config.yaml
hidden_size: 160
d_shared_expert: 64
balance_bias: true
vocab_size: 8192
norm_eps: 1e-05
tie_word_embeddings: false
batch_tokens: 65536
Below are experts of layer 2 (counted from 0) of a mixture-of-experts language model. Rows are named gate (a neuron's input weights, with its number), up (a neuron's input weights, with its number), down (a neuron's output weights, with its number) and show model dimensions 0-159. Each number is 128 + 32 x the weight over its row's rms, rounded and kept within 0 to 255.
Before each expert's rows: a language model's description of what the expert responds to. This comes from a sample of Wikipedia text that the model never trained on.

# expert 27
Description: Name beginnings in lists. First pieces of proper names and titles in lists, casts and tables, such as New(by), Grand(perret), Bas, Peter, Railway.
gate0 [ 93  81 114 211 151 115 134  63 102 100 152 134  82  95  88 122 117 172 160 126 144 140 126 140 139  91  53 149 139 134 152 147  74 165 119 122 145  99  76 130 122 124 145  97  93 143 120  99 136 152 142 118 130 123 104 153 126 164 160 112 150 160 100 125 151  78 155 154 101 130 114 116 134 130 109 133 237 168 125  75 158  77 118  98 123 124 124 127 172 164  86  62  74 104 192 114 132  78  98 126 176 127 134 169 175 139 162 183  98 153 108 131 155 160 133 147 114 153 171 139 130  64 168 128 114 210 147 212 109 133 148 139 152 205 166  91 154 184 111 158 153 132 123 127 115 135 123 103 132  93 161 167 123 148 172 167 101 119 111 123]
up0 [131 186 114 156  92 147 140  68 131  90 124 148  83 125 163 103 125 148 133 131  25 147  59 111  85  99 126 103 147 184 111 150 119 143 156 168  92 158 166  70  81 153 134 168 117 127 131 173 102 151 179 117 134 141 150  87 138 177 166 149 141 129  93 144  91 132  88 124 126 108 114 180 151 108 136 193  97 138 157 136 145 108 102 109 153  69 142 112  93 129 168 114 140 154 134 159 171 124 130 158 134 109  87 131 116 106 152 119 178 136 201 133 101 127 110 146 105 107  86 161 168 106 150 143 139 137 142 159 127 213  88 118 132  86 152 152 131 104 167 183 123 140 178 149 141 166 158  75 175 197 110  65 121 183 121 200 174 121 124 146]
down0 [130 170 162 129 118 148  52 169 124 174  96 103 167 110 152  68 101 123 122 150 159 111  80 114 128  99 161  69 186 131 140 123  77  88 157 156  48 134 158  84 113 129  14 194 119  69 100 145 147 120 130 115 125 127 154 110 104 190 122 147  66 143 121 141 124 130  81 172 132 170 117 145 140 125 107 158  93  88 124 217 123 120 101 107 113 107 153  89 114 116 122 161 124 114  87 162 125 119 181 167  80 137 119  51 116 162 127 141 153 112 143 129 147 104 155 100 149 133 112 112 142 176 140 116 157 129 107  79 110  93 137 126  94 134 145 156 122 130 157 155  92 104 145 103  51  98 122  94 105 177  49 120 157 101 146 101 117 133 112 141]

# expert 21
Description: Copulas and commas. Auxiliary verbs was, is, were, has after a subject, plus commas and colons in running prose, such as "and was ultimately replaced".
gate0 [ 95  76 140  71 140 148  54 162 127 161 156 106 139 120 151 143 105 170  95 126 139 156 118 112 107 142 133 120 109 119 124 146 124 153 156 133 180  79 132 139 213 131 197 100 106 167 128 119 138 100 199 129 116 111 145 134 163 131 173 100 153 200  90 108 106 118 136 123 148 147 143  82 147 197 108 110 132 136 134 152 130 100 165  69 163  94  95 181 114 123 123 110 141  95 170 126 108 179 116 173 107 111 132 151 131 156  72 113 160  96 205  91 115 149 176 159 107 101 151 138  88 113 183 120  96  91 167 186  56 129 150 120  90  72  71 127  58  85 171  82 180 129 125 125 117 151 138 103 158 182  85 105 123 129 137 146 118 146 136 101]
up0 [ 88 144  62 118 139 133 122 161 139  95 175 124 172 188 182 122  96 155 148 121 164 133 128 197 204 132  46 194 186 123 108 111 134  77 115  96 101 115 102 110 111 111  68 115  82  78 138 137 131 156 130 124  64 133 138 112 118 126 151 163 155 158 155 156 111 110 122 108 120 131 154 141 130 133 154 186 115 116 165 121 129 163 115 140 140 132 114 157  96 103 122 118  99 147  88 113 126 126 153 127 116 163 166 161 133 172 148 149 164 209  52 142 124 129  61 128 110 151 113 160 120  68  74 135 163 163 135 155 143 147 114 142  71 159 161 150 138 135  69 173 131 135 110  69 132 177 152 133 137 161  59 168 126 152 123 126 151 143  37 150]
down0 [171 122 137 112 186  91 117 114 131 138 146 171 126 125  88 103 139 149 156 144 186 133 137 151 152 135 115 117 131 155 140 132  73   7 159 207  63 124 147 110 155 157  86 122 115 149 110 133 115 180 135 101 136 125 132  80 101 104 168 112 166 133  94 184 184 109 121 108  90 103 143 112 118 130 121 205 117  96 151 141 151 143 135  97 122 100 110 149 102  96 108  50 154 138 112 139  69 135 155  78 149 161 114 124 134 122 125 155 117 116 138 148 145  88  80 121 110 103  65 145 177  78 156 188 155 150 133 162 108 144 187 129 178  70  85 120 129 141  96 134 139 123 189 125  85 158 130 114 131 160  86 173 152 130 159 122 112 155 199 199]

# expert 31
Description: Mid-word consonant pieces. Short word pieces inside words and names, such as r, n, l, c, ti, er, or; common in taxonomy species lists and foreign surnames.
gate1 [113 159 157  85  85 111  86 135 117  93 148  88 115  78  86 113  87 133 125 116 125  52 151 153 147 150 160  92 138 104  92 127 102 136 100 138 158 107 142 184 112 139  82 120  89 105 157 100 174 118 176 108  69 115 171  94 132 103 101 130 122 124  95  58 123 181 125 203 127 109 127 128 145 147 102 189  92  54 143  55 148 130  55 163 145  95 100 155 149 154 105 106  83  91  75 106 136 125 159  71  96 159 152 145  94 129  81 158 181 107 145 141  99 128 185 154 118 124 185  98 109 106 141 147 133 118  36 122 172 144 103 162  90  91  81 124 109 150 164  74 129 112 130 123 183 154 135  97 139 147  80 142 116 114 129 116 137 113 155 145]
up1 [120 119 114  97 131 105 138 132 104 142 125 139 160 125 112 129 144 140 169 215  79 176  92 147 181 112  80 122  85 121 103 129  93 199  94  91 129 140 164  57  83 171 125 155 107 146 172 100 195 114 129 101 198 147 161 130 123 117 140 173 122 134 104 139 109 132 139  65 170 119  87 123  88  64 141  89 114 185 115 147 113 100 105 146  80 156 193 118 157 136 163 171 153 154 123  80 131 114 182 164 107  97 148 163  84 114 102 166 126  96 101 136 129 103 137 185 149  94 104  74  99 165 124 134 140 123 125 127 103 136  75 149 143 102 185  63 118 166  65 173 120 157  77 113 118 171 155  87 119 136 154 157 141 126 124 130 139 125 193  81]
down1 [122  99  80 110 137  89 157 110  85 111 113 150  87 171 119 124 114  95 105 122  79 178  81 132 169 111 140 149 116 138  44  93 102 127 138  93 119 111 108 146 138 144 118 181 127 127 130 130 127 103 111 122  77 150 110 118 117 194 129 151 128 175 126 159 128 205 127 153 126 103 124 142  71 148 154 105  77 216  69 153 165 132 114 109  95 118 153 148 157 207 155 164 159 190  78 119 129 114 124  93 185 126  68 172 141 140 109 157 116  85 171 111 169 106 140 121 147 149 125 137 109 118 137 109  94 127 101 158  82 107 215 129  86 161  73  46 124 113 121 118 147 124 135 200 145 156 161 119 118 142 146  88 150  92 156 155 119 131  98  62]

# expert 1
Description: Phrasal particles, music releases. Verb particles like up, out, down, back after verbs, plus past participles and song/album words in music articles, e.g. shows up, released.
gate1 [115  87  83 123 111 165  81 161 118 137 103 158 136 140 139 112 112 105  97 114  97 136 126 136 128 195 106  70 147 109 162  98 125 137 149 166 206 112 113 146 160 142 159  78 197 167 118 131 137 126  87 207 160 136  86 123 162 190 162 158 161 176 105 122 148 140 121 170 206  78 137 137 158 140  89 111 123 113 167 124  87 136 105  94  99 132  95 146 142 156  67 164 105 124 198 131 143 122 100 132  82 173  88 110  92 145 124  93  73 107  89 124 152 154 130 118 138 158 102 150 114  91 139 132 129 138  93 161 126 136 127 125 136 110 163 138  33 130  78 155  94 124  97 146 171 124 145 179 120 191 104 133 182 199 144 154 159 153 185 170]
up1 [140 155 101 139 152 110 125 143  84  80 113 105 139 157 163  79 135  81 127  69 138 117  65 113  98 139  83 157 159  98 127  85 138  83  92 100 167 175 167 109 130 148  93 164 139 118 128 158 135 114 141 128 147 142 159  86 113 120 109 161 138  82  68 160 186 104 169 105 149 117  73 159  96 139 117  95 120 179 138 105 133 178 127 112 185 127 109 121  99 127 103  80 148 147  97 181 109  66 111 122 140 141 111 145 203 107 151 153  92 103 140 128 134 177 105 196 159 159 111 147 115 124  86 149 153 141 122  73  67 161 120 112 148 128 157 150 141 177  31  54 134 107 186 125  78 122  75  49  97  99 119 109 136 164 119 105 118 120 147 165]
down1 [ 79 128 172  93 131 143 106 172 116 134  98 117 107 200 170  95 131 112 152 160 138 127 113 163 150 127  69 105 122 123 114 157  85 139  88 133 118 153 117 147  43 169 145 114  99 115 140 188 136 104 156 115  54  87 184 159 134 152 117 120 134 111 116 144 175 120 175  74  78 150  79 133 101 132 135 162 121 127  86 128 154 155 147 156 115 159 110 135 151 155 137 163 112 177 133 135 176  89 172 142 143 167 140 130 107 106 124 214 239 109 155 101 135 122  72 135 182 147 120 110 111 116 143  87  92 162  88 103 148 161  86 112 119 180 147 197 126 166 151 102  98 152  96 152  57  60 108 166 160  99 128 146 113 147  99 128 128 142 156 130]

# expert 32
Description: Name-final letter pieces. Single letters or short pieces finishing foreign or unusual proper names and words, such as Brett, Gurjar, Israël, punk.
gate1 [ 67 134 107 104 131 143 141  64 151  76 157 165 117 189 164 100 107 141 130  59 119  65 107 183  68 125 163 134 151 131 162 134 103 133 136 102 121 149 141 112 149 147  88  93 121  76 130 137 142 141  98 134 167 149 112 138 156 134 129 174  87 102 126 118  76 122 114 118  79 144 142 136 166 168 146 101 198 152 118 137 171 163 132 164 113 132 147 184 135  80  97 135 237  86 154 148 114 137 110 116 142 190  98 150 119 131 165 113 153 135 182 171 149  57 107 126  87  87 140 151  82 106 170 127 123 163  87 147  90 128 144 164 142 156 144 101  89 132 102 169  98 123  90 157  94 129  52 152  91  82  67 126 153 122 143 131 125  87 134 186]
up1 [122 133 120 159 134 142 172  94 118  70 194 139 100 142 107 167 114 104 198 108 147  86  89 104 120 153 167 142 135 144 182 166  65  30 144  93  98  81 134 122  88  91  91 128  98 107 128  93 114 153 135 116  98 108 127 106  76 117 110  57 100 182 126 110 116 122 172 143  88 137  94 158 131 129  77 181 145 112 138 129 103 116 129 130 212 125 130 140 153 109  68 151  89 100 142 105 161 137  52 140 128 152 139  76 163 141 105 158 127  79  90  99 129  98 144  91 151 156 117 155 166  98 143 134 158 177  88 154 123 142  91 137  74  99 162 108 138  82  79 142  66 177 121  80 102 161 144 167  86 134 163 150 106  90 136 157 148 124 134  88]
down1 [101 152 165 160 140  99 186  94 131  62 126 132 171 147 163 138 193 101 138 156 120 124 112  97 125  88 137 133 137 128 140 156 149 119 137  57 122 145  96 162  87 100 112 138 105 167 131 135  52 185 122 103 136 119 143 107  80 108 130 125 146 185 131  85 158 127 123 107 100 107 133 132 174 134  79 107  91 161 128 164 160 168 161 125  84 164 125 161 112 116  65 169 122 170 139 176 190 140  61  94 144 156 143 150 169  83  87 131 169 131 163 108 186  82 131 117 111 121 112 124 119 170 154  44 163 135 109 131  84 124  88 134 129 113 154  83  97  38 115 143 153 132 107  63 173 177  99 134  58 141 170 119 112 138 118 130 155  76 142 107]

# expert 41
Description: Word-final suffix pieces. Closing word pieces like e, ing, ed, on, er, often before commas or and, plus the word based, as in protect-ive.
gate1 [ 86 157 125 146  95 115 107 129 138 108 126  71 134 111  77 176 116 105 143 107 132 174 192  92 135  89 126 122 154  89 123 104  56 157 105 161 168 122 125  98  91 114 103 136 163 137  86  72 145 147 191 102 131 135 120 110 109 124  95 134 139 108 110 130 178 119  60 116  88  69  90 148 155 140 118 165 144 100 126 117 155 139  98  66 225 138 143  78 176 101 199 175 191  96 100 147 152  70 194 101 144 105 196 130 153 138 147 138 104 108 108 141 108 127  96 116 109 121 112 142 117 133 151 147  83 186  79  89 139 132 158 114  88 156 104 168 150 127 105 157 156 150 113 124 112 182 129 156 163 148 201 156 129 167 140 148 149 134 196 124]
up1 [151 117 128 147 129  54 157 146  93 195 107  88 102 132 138 133 155 114 104 156 126 151 169 129 126 130 168 152 140 155 130  96 121 124 140 104 126 171 148 104 108 108 121 177 122 139 150 101 114 111 121  91 137 100  60 203 101 141  92 144 128 118 210 176 126 147 123 108 129 141  67  65 146  73 136 132 127 109 121 149 154 166 154  60 160 193 154 161 124  99 113 167 144 109 137 210 146 153  85 106 132 113 150 179 117 153 102 101  81 112 136 155  90 151 110 137 103 110 120  86 170 117  89 206 139 151 110 115 154 167 122 144 143 145 113 132 118 133  96 205  93 119 124 127 117  34  97 177  84 132 130 107 140  87 114 132  88 211 186  95]
down1 [143 123 158 124 114 159 100 130 158 118 117 164 134 119 128  84 129 110 158 129 211 133 108 153 162  69  72 188 139 150 125 185 134 149 121 108 159 176 118  77  62  95  91 127 152 209 156 112 207 108 162  54 161 128 143 183 144 114 146 173 116 207 144 115 136 145 104 118 122 103 136  71 131 108 133 103 124 155 156 136 127 155  75  99 174 132  99 101 165 152 164 174 111 111  72 115 165 145 124 118 220 179 118  91  87 124 118 131 141 128 156 116 135 123 169  98  77 114 142 131 121 116 138 116 153 109 137 173 132 149 167 133 162 125 108  62 120 142 136 126 128 107 154  89 187  86 145 104 115  91 133 191 138 124 110 111  46 146 100 108]

# expert 11
Description: Geographic and descriptive words. Descriptive nouns, verbs and adjectives in place and building descriptions, such as north, located, built, land, elevation, converted.
gate0 [122 154 111 121 105 164 127 108 143 140 189 122 124 147 172 113 109 104 146 168 171 121 183 150 143 116 103 122 123 195 172 106 107  16 108  76 106 170 155 100 111 142 117 150 112 109 144  88 115 150 141 149 131 126 149 161 151  87 126 109 123 131 125 118  80 136  85 178 167 125 132 119 158 159 159 125 128 121 166 166 120 171 157 146 126 131  89 171 116 139 141 153  88  30 125 174 155 117  81 147 103 150 109 193 139 110 228 108 135  77 122  56 129 141  61 113 136  91 191 118 147 185 118 152 134 144 153 184 177 121 127 125 102 132  87 159 143 175 142 124 131 155 177 126 148 137 145 148 130 142  90 146  35 123 142 119 158 116 140 175]
up0 [102 169 123 130 110  94 132 135 149 143 122 124 140  86 123 136  94 111 151 145 171  96 155  60 116  77 130 139 103 190 130  76 117 116 164  71  59 131 137 157 105 116 135 164 140 107 174 184 131 172 124 130 117 102 159 120 115  87 134 129 139 100  91 130 110 113  57 182 183  96 110 139 111  93 162  42 162  75  81 124 166 158 126 167 160 134 118 166 121 166 133 132 142  72 162 182 118 158 141  70  97 147 120 171 105 100 217 132 145  99 106  80 142 149  72  96 141 123 148 134 150 104 148 140  63  87 177  98 172  89 126 113  89  69 131 116 165 127 177  90 174 126 127 154 175 140 150 163 118 155 150  97 151  97 121  87 142  92 112 136]
down0 [130 144 145  97 121 129 159 122 132  67 102 118 112  82 105 106 104 132 132  74 133 130 117  82 149  82 142 168 153 188 138 194 137 107  98  79  87 167 140 147 100 138 157 165 141 109 128  88 134 109 196 172 128 191 167 156 109 116  93  91 158 152  99 129 105 123 107 171 140 109 181 129 122 123 172 106 219 123 144 116 123 167 125  84 170  71 121  54 113 100 131 129 128  37 129 154 111 158 102 169 120 147  89  92 149  87 161 109 117  87  90  92 105 149 112 115 123 107 161  91 119 178 169 144  60 160 104 175 142 102  98 153 122 158  92 194 140 157 156 192 147 114 107 124 170  70 145  97 143  78 127 119  76 150 139 108 131 105 148 113]

# expert 4
Description: Openings and quotes. Opening quotes, brackets and parentheses, line breaks and heading marks, often in military or political text, such as ", (, [, ==.
gate1 [ 73 132 117 127 103  90 104 117 125 159 156  80  79 108 161 188 152 167 161 168 155 129 101 113 108 145 150  80 142 111 155 141 100 148 166 124 127 141 125 155 151 103 113 220 141 102 101 142 128  98 115 156 134 134 157  85 117 136 134 105 113 130 150 102 123 139 112 114 157 132  97 133  88 160 134 134 126  99 140 143 202  81  97 119 132 152 130 137  70 150  87 148 124 112 124 151 159 196 171 133 184  70 163 142 113 131 164 136 100 142  75 109 140  91 129 165 108 133 150  95 102 109 147 194 123 182  91 130 108 108 121 195 127  80  67 124 218 113  94  86 129 118 176 121  89 100  96 214 153 191 110 130 129 131 140 190 116 168 183  57]
up1 [ 99 189 153 159 144  56 201 140 123 131 154  86 130  68 127 161 131 133 165 120 130 138 141  59 139 144 159 101 164 126 163 138 123 205 160 162 123 121 149 102  89 169  62 159 170 123 196 128 159  93 155 174 137  79 114 100  55 124 162 126  96 118  84 137 107 128 186 148 105 144  95 122  96 159 146  81 152 143 119 106 153 119 108 153 141 154  98  86 100 197 123  93  67 119 116  68 119 114 129 143 126 122 132  82 133 132 177 126  97  90  93 149 152 125 156 134  97 165 144 109  90 116 152 157 142 130 149 118  73 120  92 151  80 110 130 154 153 104 113 125 131  93  99 116 108  70  96 180  66  69 112 150 185 145 139 127 165  89 128  73]
down1 [131 125 144 117 108 144 131 132 117  66 103 124 149 135 157 136 165 151  96  73 136 120 138 132 123 145 162  85 142 141 150 161 178 148 115 159 140  96 141  70 136  37 113 179 178 121  79 134 162 148  68 102  63  57  76  99 144 125 138 114 147 147  85 140 194 139 103 154 118 119 139 126  77  89 138 114 131 107 127  86 140 128 121 113 168 183 141 107  77 180 109 144  74 159 116 121 110  81  93 161 136 156 104 124  84 136 150  94  91 102 196 127 110 158 159 136 118 116 140 104 135 136 111 118 128 136 147 141 146 166 132 105 172 156 180 204 135 153 174  89 143 106 109 106  68 116 146 166 157  60  92 204 148 193 114  48 122 116 110 145]

# expert 36
Description: Articles and commas. Determiners like the, a, an, another, each, and commas after names or taxa in running prose.
gate3 [141 106  99 103 148 117 190 141 110 121 111  99  88 174 113  88 152  49 129 124 125 127 152  94 142 148  76 109 122 157 161  94  50 166 129 164 142 158 125 153 136  95 125 131  89 107  89 124 125  85 172 104 121 134 114 118 141 118  49 138 109 134  44  94 118 153 185 100 141 119  98 167 144 110 186 169 199 118 141 173 112 141 166 134 135 115 113 115 128 134  99 131 164 106 107 124 141 121 182 125 101 116  81 183 136 105 190 151 174  87  81 149 103  65 190 135 145 107 115 141 107 139 114  70 131 122 138 121 154  86 146  89  51 182  98 126 186  60 142 136 164 122 120  96 157 146 127 125 148 121 174 145 143 147 205 159 150  81 147 129]
up3 [118  81  96 161 139 163 185 135 143 124 109 108 125 156 146  85 111 166 139 112 174 136 132 163 112 113 171 127 137 138 155  99  94  38 153 117 157 134 156 108 144  76  85 105  90 130 138 111  92 112 190 113 144 133 108 181 146 151 144 139 103 175 110 104  70 120 148 102 136  90 111 114 135 167 157 129 181 119 228 164 158 176 133 141  68 188  99 139 143 139 132 112 124 129  67 102 119 134 141 122 169 156 154 127 109 195  87 118 118 142  58 101  88  94 121 109 195 129 124  75 139  97 150 158 126 119 171 190 109  97 145 167  93 110 129 121 129  88 167 118 123  92 138  78  60 153 153 126 152  79 120 132 106 120 211 166 179 113 163 126]
down3 [154  65 151 156 203 180 134 144 137 157  49 183 113 138 158  45 116 139 147 111 154 135 102 140 106 131 197 123 133  99 128 147  58 157 177 141 143 123 107 161 137 116 124 169 129 144 122 139  96 153 143 144 109 164  93 134 133 123 169 117 130  85 125  82 128  86 102 183 138 128 160 165 136 125 166 107 172 200 177 107 122  57 172 117 143 103 171 119 114 145 132 135 121  63 174 148  57 108 170 114  78 140 103 142  76 120 143 151 136 115 169 104 166 100 128  69  99 125 167 115  88 192 147 122 135 107  63 174 103 101 140 138 112 161 171  98 113 130  97 114 165 142 122 129 109  77  94  79 108 104 161  97 155 115 102 179 130 103 110 122]

# expert 7
Description: Main verbs, copulas. Finite verbs and participles after a subject, such as was, had, has, established, Preceded; also heading '=' signs and sentence-final periods.
gate0 [137 157 151 153 100  92 116 125 151  96 135 105 115  94  92  77  99 163 173 103 162 159 130  95 172 122 113 184 147  87 116 126  92 110 153 135 111 145  94  76 117 103 128  77 136 167 161  82 152  84 135 139 157 153 107 128 126  81 133  93 166 157 163 137 168 134 124  99 130 114 113 192 118 141  81 145 128 137  83 159 108  81  82 123 142 145 109 105 122  64 106 150  96  85 112  32 122 121 183 175 147 100  87 107 216 132 163 106  93 112 152 124  98 177 137  65 159 166  85 158 118 135 108  81 173 149 199  99 167 128  75  73 108 150  92 148 144 134  76 147 114 134 136 157  40 105 153 103 151 153 122  89 128 131 153 153 101 159 129 126]
up0 [102 107 104 106 124  98 134 122 134 132 126 149 145 124 160  93 104 125 190 213 133 224  95 135 138 155 116 167 143 105 131 119 117 160 150  98 101 129 188 222 127 152  98 158 138  47 149  96  97 111 125 161 136 138  99 129 161 153 190 151 142 111 152 131  94 114 164 153 113 153 144 144  85 120  97 143 124 166 111 112 122 114 141 203 164 136 110 187 164 114 163 159 167  83  42  79 126 163 109 189 143 129 213 158 139 133 128 126  93 139 101 129 139  97 204 136 111 190 169 128 122  82 195 119 130 155  82 125 113 131  96 143 136 150 159 129 128 133 122 190  81 186 130 103 117 155 143 138 148 128 132 143 157 129  76 113 118 134 125 115]
down0 [183  91 140 132  57 135 157 140 130 144 148 150 105 124 119 139  86  82  51  98  98 122 166 173 131  91 166 119 129 142 141 111 182 159  71 133  82 170 142 132 143 149 150 103 143 184  91 135 157 159 135  90 140 134 121 126  83 149  89 161 105 115 132 111 122  88 164 122 126 118 197 105 119 158 154  88  97 170 140 178 146  91 145  57 149 138 174  82  90 159 159 160 143 174  77 194  87  51 102  78 190 144 122 129 135 130 146  83 141 109 115 129 143 156 117 151 111 127 162 178 107 131 124 104 137  77  90 167 188 130 130 117  81  99 193 113  98 175 165  78  69  93 120  86 139 150 138 142 110  88 148 120 129 139 117 157  90 157 159 120]